config.yaml
d_model: 256
balance_bias: false
router_z_loss: 0.001
router_bias: true
vocab_size: 9953
norm_eps: 1e-06
beta1: 0.95
beta2: 0.98
seq_len: 1024
train_tokens: 646700000
Below are experts of layer 10 (counted from 0) of a mixture-of-experts language model. Rows are named gate (a neuron's input weights, with its number), up (a neuron's input weights, with its number) and show model dimensions 0-255. Each number is 128 + 32 x the weight over its row's rms, rounded and kept within 0 to 255. Numbers have three digits each.
Before each expert's rows: "mostly gets" lists some tokens that are sent to it at least half of the time. This comes from a sample of Wikipedia text that the model never trained on.

# expert 99
mostly gets: " tr", " Clade", " Phylum", " Tr", " gr", " hor"
gate0:182133150118128125066122125097141142120153127150136159099107189118203178152071136135138113099133105189138109145096169105151100113148138122137111106246192038137202122121187112189125094138100157159126148124132252122120136131102128076150168127096085104196159140176109155143139131064068121081195110123093100132119137136151140141122070133120104118131171133094155092123166063139141092101195161131163124131129136079110145166134115124123135162152109122163090161112149143081142121113188116111060109135143085121092139130137109149164120086148153117082060114151073144147122084196105145122123096100110104164098117158054160141130132088111105143105140132107184151079131103150125116140157140118143106127158151108154061151129104122147169154103103126109167125101093096165117074109116189
up0:155077119148084096119107109175133113147095095142140182203180138086160157077088140148126135109119167186112112159171175113128129058098135135134064131195172105177097122124139110138107094079100112161106106138131155165084122101083121100125131123145092120095107127128129146127118154115109157159101186105095170094092128133136108138159170034112106096156067060116108104172142125103166159086165116079185183118127128161204133136145132150143086130100168124114115133149164130108131102203132159108118105142083153123070116109107130100088196134129158143117171139134122143153141131149094214177109150170145094148145138102112113158127175107087142158212105100141131185123106123126085177177089091115084129164106185139091130146124096133174092179110118096208094163127136119160128070122111049

# expert 42
mostly gets: " located", " due", " based", " along", " returned", " primarily"
gate0:100117162122147117121158117136097100196131076118124115059128066132114103104141114128141102104168081128147074115162128144148152118099119166066108107115144127149069111122128107172165089122123111117089147178122128169216094119121132147056157165186146169114106140092171100083148136064120138158102100133163143121080129111132144141092120100085112126119107131183087119135171100119144085138158132118133102145167112060140164105086125114069106084154098162140043111167130122118100145086121184158169139159131114117148138112099120108094087143156127151165103121095148085208085149118076170104133078124170102084098090134148150114156180111157052147209085099093107133156177130154121168111120070098160166133140101133131070020128124122106133175192096124170129064085169120142164152076154120
up0:137182140141124118137115118137128160095108204126121163152109159117107136178128140143074119133095109110136202142111124118083117115127064102162139165147108108130140103184116150138131154143173115102117134134132128089069131125156154096214138150097082145151179125152105144167097125159158124125124133163094102132154149107144106130121121170159170116140107136132193127103087169149139200148082152125133113115112171186143104144154101131183177160133159116149191176110177128179125154196101111108104147115141128093084143159160126113136132033116085102086187105111117192056133137155147091194081193124118168150198184111111141133104088120109134120125190198155198135120077133121136084075159172145055120139104180177146112162158141138165097081099194167081110176169088140112135160152098132

# expert 76
mostly gets: "DP", "MP", "US", "NP", " SP", "CC"
gate1:161103045130157116081069155130102133105126151176093120073126153141091117151079123151189173131140128077118151059112137112101122148146163153129131150178071149127113146158170169159165116140116122119103120122133120117126145126182211107085115131119125136117087103129153090159130121118120133182135198167083125160144051154114167170159094163174109137124171133066109156182145119156161116107159114154156191136115100127053086095110105131160121132179155079121142092109085105089173144111087117158137160128223134138150094087174105164167124152126146180138135170088119177128118105140103123095078118162146086111148100167203174089156169119162121184133089140167050108119158086104147098152195142099108158114106111104128097142195059131126151073124131138161093092137120143195155135127098154
up1:117104118144120142102069124132139087108076117111162119175122143104094124130097117140115149178185086131063153129117129095128138193110116113110105127104138098102115117092129142169109169122084133157106122137054107084118117115081119085097144078141155158187069151150136150076158084134143147153058102078108162137128099139076149126146071144094141156128106131104141137134116153042116065116125147176116163097109164144108123100120136159140144109137095153206111101122195101152122135126129136152123100125033086142088149138060139153116099117222082126173141136107161139114180172146212156172156154075154112153073143117119155150084152137086163131114150085081076121114175188100123108120111117110114097145148037117075103156045089150096144156139095162102166158180166130120131086137104175

# expert 61
mostly gets: " between", " using", " how", " from", "From", " give"
gate2:068080150134089137139137139105079111165096201100114109124082073111149149057163138134130149166122118121084127133168116079076135119102117133104114137069134142126116123188138144139117105144089088145078121100125091067120111120163097099083191165114175158199147144139177086173108141147124133121189140095150201125127121176167101100044134095065102136108115139158063110147090089171132137148045126113141139103147171110129142117138085100125102069106178105113148108107169118112124133111129158134124078099116134142169125200141163148114149102141161125159152150070140122073183065153178112135139121116105147138052148133158112071174133072074097145093087107117084158127057140146098087141142132063088171139131158083097125136086085136133108135068117105121157169122077159102120118086084105
up2:072084111140092147157159115105096102169102153095099125132102090120184125103136157107128155210099143115097081153173125114100126149108150096088122142061159140141095156166163107156123130133113066151098139125145075081133107110145093109129181160109168170199127152180172093184092121122135133135170129091116182130159097139170127113082158141046104073083140124146093127163062131190094122172048168107158111077147169117155157136142077086132082097126153084127149114068173149121110145127124138134103092098149139126182136164141170167131181103115148132139167155084128152038174104162191103129142125110072149135064188127159119100156158143113104153137096107128097134141123141137100076134157153080096146186114159064129149129061069123110087147095135117119156149180108155133110131122063102

# expert 44
mostly gets: " appeared", " agreed", " able", " grew", " remained", " according"
gate0:118071145146118122097144079065174118139180117142095172133090113189168181140130106071201129109130132188086128144178063091096167141125105147157127176128171113123133073150168122196154089121081171123092139147135130141093185116111107177125163093131151138141127134113077189136144164117170123165203133163125115103113139097117110129087151132074197151183170133136125179146100123133079121156167181129149101108082079169142100126077108160116157107148185088083155121161124121129104177121097138156188109136144198165145090105134094133116115127151128174123164133107191135090076140089135109155124171103127163126099128117201090219142082122129104134179097089155091153128116123150089109130064092109169092120132172140131103166180121190142146136148110131124173196158139120082119097116110143
up0:150175131121143171170160118168078183131055139115157103105112151097092105165199107174039128147074128093138115098092170189153086155140176122110099068138092113145122150152089157061136143111139138078150169085106107079118091141163178079106107167119109163127122108132170095106129109144119135112085134099145172099107126170167101155160101156141077097101138134138114100146215175128156114123123129131094141121110113102122175104154111109097124134098072125160139139093124104151136112130137110103082140128137084137085147122105128130116103093104102157136124154128061149132173136183129140049156116123091119120161108161090172065146114111111112125072143211114126057156148134086111134136155196178111204116085081132160165125083099093099072070079122106113103072153129121207163121128111068

# expert 49
mostly gets: " become", " became", " becoming", " create", " for", " joined"
gate1:116169047147121095098149145099154133105069110128153146143118070153121131158185069139096163172157173141136097165154108117116100127116131144134095096093155166163112123116146119112048081171173135157137093115132110164135072118107129105117161074117137129079129111156161110139114114157139074111119076057122116107151139131114112174127077142127101149135131140123124097151169095058117114143107105129093105134147163072110114089120129116155178085111115155120124133100130178097174174111123102115179078152149092151141096129168143155040133054145144125103122123124110123124105142171075097146085103092152119149124099086117214161122217151152199110159094150136111159115144146190091108161123087151155111020154109112141109120136089139209121109121109064114132109111214073137100178157112196
up1:121105162154119191130106150176120144151142095185114156162113149180099125092124110112157127120088081103138141082128092189146164173151126139126106136145162055130140143110134165152180131136128119055143196129100137087136163116134138112095108180135069110166113151095094177133146165104071201120100146205130176179140135100125143089103193118113178137152148128135102139085143166174134156092158180110123151128101108158138112146137122137121089136161128100135142120116126143129148121172132111130089192146127139124129109160069086097184147143144129113136114139150114128133143140098241094161179157177092153115144156141110100144115093128143118105083244102135122140161132115056161146078164150101130125177147183140122137154129158081086138177149084230166117140110081179137144043075153111

# expert 10
mostly gets: " However", " until", " before", " After", "After", " ago"
gate1:079195108136097180130132097079176100142122091130074089162142134110150190154147137134177169093162125103096139198201114128093081100120133094107122137109125087105162127120137154158184129121168082168133122170136089116168151120085135196139170145081152105149106115093130112110160117193154190127184132083126088149116124069136125204070112201118151094112107161093096052132126116143144159094166109082119172122115133134121121155123142156157180080149132184148148121126124149056117156139162147165100176125103085119174088141140143103136109067134113123164156056113148218118142082137157130121110129164115151147113080166102143192130081115091061160159120212114130132130138119123121110081112065120174130119133159078104145125102155111143143182120099105132069152135167114120080080121122121
up1:129219129159102191099119133103219044148122077150104094184136140134143145164175134111180143091118144138090084192177081148117086081147144130129096179089140119142130158111162117145194126137115118139165117189117073140173112104062114145167132117092151120155121126119175115091163153157158160142143101085112098174128148066104115180063151179106134122132093122102091078059139109157124183051138134122133143083097116079104120165158145157114172109134117179131129148080106168054154141169146116150121166125084061149149091157158127123141134088121084144173131064126123152127183141135140137085119082143124139135123089169096136182145109127101092183130095146135138127124106137094122094061115087099198134106136125090117137111167166131099131162121130093120039152165170098130113115109140116

# expert 6
mostly gets: "Bl", " Micro", " Af", " Nob", " Sy", " Arc"
gate3:132121136150078197103152102132151155110137159094163081188109166078114177101082211077134159161110138130092127084087088186086162152165125152127132125135151097151093126021134122148125143138139130086164119117123113151174103145173107102088140151092137140110148121148193144111093112139167135184106111126093110118146214119125098118126124081091101113145100134099167099140089083110142185122164136138199172119181099094114092165146127139100167098127140128095118161140131100158137119202106160099105115166070098084076117115147152154155166175113113100152200069108141136117159105136126071158127159140117130131106086095151214151141170238169110115115140133137145127142148116146134165120177103117146157118147113135134152166126183103128191099098156138111200102202140057122139138139120095
up3:112127154142136086102206105124158081116141113183173153147110093105146081082110144124156130099158150107131080163113172089089116077119101158128097101127074141088102147146196075109117185128115118103180145092103106196173129150122133188111170073116136133084126097069146138143149124147161143138122137089129086148115120145142083167180171098135117193139131117152134130168087122187146118099177116116139109083099057062149160156146136098172154124110145068098123104093124078102136181141140144133171131124171136022152096138101217145169175205124118167151084162092095170164127129117077163121124062115093072152129169107103165153176131138110148103166085124147089106132073151197121136171110126174170102092134137096138107145097137140154124132156125097105128177135134073121092089149132159

# expert 108
mostly gets: " PS", " GT", " SS", " Marine", " COVID", " FIFA"
gate0:162182152157109103106074185142119126161116138160108136147128080105148049103113155140106145141138173147100111165173096118134097114151153138138072155116122159113101111120154129137121112129166121120144113123136205131149179104102104081116103149122179145172171141191143129136147077115162132101199113150157076111115099146128100113110173136118085162087156124098103174091127089197138117133121189102185116131110167180142157139066075165106153153122094049158108117142160158102128141136100170134222087122137085126085099175131135196081088118217106095072129142120080079129105152132082127154103133096095114138065117147169147181071065114104151112140150156087136137188170122133214084093150084137096136123118109095114112115136157118114098140176072108149092179180138144151077125134133157
up0:133151152133136114165097153168131155163127116126115119152169130107122056138143120141115164114115124127143149200126087112069099109129125131117136151132129176105132088145124152117196179149126071117088147149129159143094118136110155095136082084092157118139162133167173147132169099143186078069134116155152102120076128129165112115126124135190085160071117154086076176071117083165139079120144184122183149150094142122141166173119088190132152112121119075123099087143159153154174158121066141108207090189107163090145170150149118112093087128184082154097133165121116146114105099117077139174091116120154148169071164222141120127094044124083109131198149177129122108109147110162112100098179085157101129160113106098049133112113169103098151059099115109126092156179198144114113079098117141

# expert 79
mostly gets: " JPL", " ·", " Pts", " GF", " GD", "'\n"
gate0:131084075117126164136128144136171079111141104131091089148124059096091113142161104128181135161175150186038113136126112141129083228155148084133120133067096170159116109069147119146132139111084201181122131101170084119148133126103164130164121136135084077124153111122074113107134063131156099103126152151150140103107205122126145136135046102135120143100089127153059122132217153094102124070174138111170111117148133136090183131086045145135098167076127154144079178153121075104131069151147147121108104081141106110151156086143113171099118133112144097145151172128138123105111145178188072109208136128116096172140107144141150112142106131100135176077123135108123067097182133093173158117127080131124067124127129101116143128113101110167101134145101164115069111159138129082164113089147162
up0:096140174125123111132145114123089169147119134103156168103136166167165148112112170136100153115079091054204145105153136104149159005115113169128132122161162086123130171150109152143143134114186074089138143149090172123109117119153109117103119137111145165152119153145170125123115194132115127134134103065084091133146043152104129122114231148117132115165158155102200089139032128137147145178118123128110139123114152143161058139158185122140173072180113117124202104126131178169123165131075104185166131152099157147108103148099128066153127129140094137110137098122109149167162122069059176160043119123135172112136152126120101138128132100137126075160130090154131213165072130156072144113130193100128167134134135176131167151151156112109139135142137108149152118110124116191107117168111120

# expert 101
mostly gets: " Sie", "Wh", "St", "Th", "Col", " Operation"
gate1:122110086179121144132127079165127113077169142148047094115106143125198103124121118156048146126175099104085223163155099127129145108114076099117086138137095091110142119071090088154182166139099144111135113125127151091102121153076110103149093181092100093151191132108147123145146134165166142124078111098090100154054116129138147165092130122129147114154153111124070092141124112140163066143096143113137153113097159166155172072104181056075165107139101163103128134079142076093106146104153110107147097085035119123164137181103094119132201130125145157139069158159158180185098106136085076118081132187101106121148169158180116153158120106086125098151126120055133168104128089115122139103130113082146151140153133121095084103195136164088178136135062129112115152138119111147139146167088135
up1:131137070139089179171145078168056139089189167187115139120123121079163136184138141115099121112173056122074175136180089090136127086127109106162097160155088041114126142066143106108156171161148130139114119128069132082119063128129134164098161179066120094135138123163158151108087079145165131102149117132091088148100130079144136107110106102125080108115158148151105090165112118103171104147098154119128153098136173143167190093131107096104149130091109147131179082137082067092106122129174116140113161086119114119162151148079128128159183160095153151165150114159138191138131083087098116103087125161132100140145125163202068109110106148062122145163137095087111130077159070136210134132131139134136143177145163118094165146180143133138140105226107103114129155162112092128112126172083110

# expert 77
mostly gets: " ±%", " Pts", " Animalia", "|---|---|---|---", " %", " Apps"
gate0:133178138176183081124128117160112169109162119174093152107123151134107139105166138124118074110127137135141166105142133181075191128138110129129110103130144088118099143082139108170148177153139116160151117149047067152099153095113135137135194160144081145145125082172140149157175170147154192119113115140187150155110118165140123109136085158169196119125197106220136068176132117188082136109125173130155125099124119122105115134145184103139152141117199124070151078159123159125085136060146168116154117042066121144158057160099104141149136154150186130080119140147180092227098178118103135118072145136099129110133133108164133128154106111077125167129127122145124108162150112092156095136112107162078116203095111085127153167108122148161115110088100163058128149164187138142108153143148118
up0:166164078177134045104130090156106138114125154134121141110139149169135145089129175157074085122089132130151179123105115128105155140119126160129140122146167093102117085076126085145119159177110131134110120162094099143098095124134149154171178145199104139170166125141182140161107138179169117108069143112169147204103118190135097117079080155160178115122194162204153053171161169153092187131109160147142130105099163121101133126100217077155183115082170121078172103158128098139120096033140147097144137082118127139142101155094108151165129158111148150063148136190128116190120151086097135159125100154095127111157117088119105102119091131116108119117129169132145127125167122091136067101093124129122109232116120091116115119105122106195157089079103171089090152154171143142117151092118125

# expert 9
mostly gets: " Preceded", " Coordinates", "Scientific", " Website", " Phylum", " Binomial"
gate0:082068118134139166110156152106130127161082059157112135158108129137220139113135129129186122157075132076121085140148106168079200093133124162116118118130141110112088134167114156187151131097127130169138121095202142176104077153135143122155132127126118141166107100179118073215132105146169121049098184099164124124144099189065193159103127101120141123125129098136136145140157190136074106153152120114130151151133177132119128146092154097129175128166139141087163144113108124078085086140145133140132116136131130135104100159149103118098134143114167120145118124077136143081137106104142091185129080081118102150156158170129133077185098105071152120140181106109060135077145042123108107135158199165124115206099027138177148168142147097164127109144122162136125110148137168150124117145097042
up0:083090128176114169085145127100150154141106105140154114126090143146219131112138111138188111154086114130129163125106117193085224133134101199108153152110104166082103147147079133149174085131094072151130104108125144192144086102156123127190122129089101089158128088118151099179138065128145122037172134152132123140112061108118112163145120075137136155131135103129144190112152165108097115110141129065161131139161162134107075133101107106175165181122165137161130131071102135154122122153102113153145089144154148148065121111150104113080148132109165096118059142115132209105139090081149123132159106070147135174136126189114112072211084118148132168157130126099084184081114113089112119160139120173156169133146070116175123121177137064144138167122119098159102116196096156144104179148105124

# expert 96
mostly gets: " Preceded", " Succeeded", " Candidate", " Turnout", " Website", " Phylum"
gate0:157162145134143104099213152074134114102102159132153138198131169110175133115137087185094077155086100148104141138077073128160112111168130107169114151108136151158096157165075074151155135136134089131106137120157147151139151123096187146129194077125141161039139109137137119096119155127117119159116123161125095173132079190133084189108154115081197117111111143132126134122083104085139100107197125116105162127122164113109116145146124128110159155101095130111144100151167172151128138125123143082148235110111123163173112106115064118144108151074138068105060103107127144123130136125152161127146098104108079098144134124098190082128074071125139117137145121116157199089140137092054170242136167135149128152106140091102122172138173121151195166091077112129095172165081098133156110154129108
up0:148123138106135159109165155068089105108108110126137076155131099118149133116163074161132139150115135118113135181090112159168141069141119089200110131099131131165090188167087064142137123146136091107081135126158164118122141101132150105126174141080150130070134116089088153147077128137108134166144119157147102166142113146125132166091129159079134159104147129131086141104088126125132098118171111081141115092145121072106092105170156131096114154090134105118106118127170161201120178099127125090147211099134127170189124141082062097195125145149135074122098097145166154127149091123196125137117069116137077088096155122073142043108064152115151132147116127122152148099087101118043131193133204146157145130137142077120167252115142179191139187158106144131093167098131082133145133170103150

# expert 15
mostly gets: " Supreme", " FIFA", " Olympics", " Legislative", " premi", " International"
gate1:146107135153107106126150126126162125124179113131120169097098112117157113099157049134149129124181152092132174081174104128144086151111145078140128152108136116091096168082088134129103099175078151095122125083101136090199163063100187145079135166125111098117116148142146088096137179158137166137108141163097099085104094139066127129112110097121108122151099094194123045083130093088117063075116095073127113116144108150151153133131130159103141147127139089159116127140173082108147063130144179121184106097082103171123102106140152103139180121139155141109125131085152095097190095069110142136139132149181068100116113161120120161161103073174165147105113139068168127105092191157124139116119137112187141125180127111151128141096085078103182080149097018093105136114208182177174125127169118
up1:142126135172131135143142141141130129116152116111113185074075133145143149089175083131141108118172153140120148088151066102146097151092120077176128148101131105088097159101079132096077100153106138102143134111083163130178176078114200130130137156105131101126114158127151071151140177156163181131140147144082095111129072114064149124138116090107138158163097100201112021086132111088106071073107102082153070110124113161123141118126113181089129140116160093132096126133167079112108086145156188121194115121094113165110122128127187119144162147108185114144117131026119104101180094067089135123151149169168090079123132163110120171163124076152161144099126183082181097118068166129129136105101122121160162135161111126142115108146142108097152124109103057091144156116209164181144138089183104

# expert 81
mostly gets: " they", " They", " who", " he", " she", " He"
gate0:107104107120130138163118133143119135104145099164104127102107126139174135130161109137202095111141167132114072177112123111167154067090125138099128105161053123104103177067125150115109075094173093071100134124134158125085171100173162175093139131132196142073136169169119084129157135145179150129120086069069115087126142120142166132206100097102070211102168139046096150121097107086117090093143121129135156143120152093117125189163178152129115127162088126179128080156155151119109196161136101107142118170128117122089132096114179137113139136165132118119155161123095143135167125145093173120182078096143138091140155176119107127110169104132173153145135104144166158104023118133187086182152133206150120188123151110140139108093122153131134118126179167164083200120146146078144152181155158
up0:137069137143128095133127128127128134086118115187105031063150102138160125129181131147168123132127168110136101133119164146130149122108139137116130102088063134091094157063115110110148045105135135101082145137106164092078169102150136155103132145142156117083151202160118111109125140162191154129124091090092066108095101142194167139184156076145099182103162144045133153120073085113110080101110136082159148135132177092125142179157190126138100129154110110194128120133155156154104213141129108089125130158162158135057160059126137124108096148156151090112133136130108126089164101136116162121172137055132135106150133151138136111127165131162154154140127141146145153125092120115142142148175123208168106162103156085123110112040123166135113090103188165125069199122165109081171153164080137

# expert 50
mostly gets: "idae", " footballer", "aceae", " Insecta", " Championships", " politician"
gate1:150115134163127098096121143190095177116150157112129162145092170119140138114122197112119062137148103107126126167114138090139182136151086150170124107157146126136030144136141085147137078133164136179138122143117133113125128119093106150140226075185208136135072099093139159112120137096120098094153139142085026130160133119063182134143080114143144099093104115183110130154167156125102097143153117113087053127113128163124131124146130135092125129165131151097122146120129168143118122126082128135179170150145064160182098078110119102178144137112127144110111181115035142127152163138068128179149130175154146106166135119085111121174175163113123162105084080097127033163102115115138166070126154146071125136174145129049148137142107120054165122123131081132087161141153071088126131158105130
up1:153101153175159176163084132109128207126137176092110118121125132024132107125106095081114104161106131150119181120152101089136112125104060155179112088121163166083110152115158123112163059086140136096078122111147144144115162099120135105139123130111103124172145092123145154192153193185160139120155125180136128150079132128117132156067144110122105093175140120073119089135144106103122097089152155097139181086079199159117141146103150121149158120143137135140069162129071232074187141117111118121170134119098156092126199146133139100147186190068089117153135089087158192130118091143066061161062095140134133133080115109164116154124100102133140139140151119157155121124142119148117137125100162098084186104085126100115161173096098110087097058101157075122088124182099113125122094124132103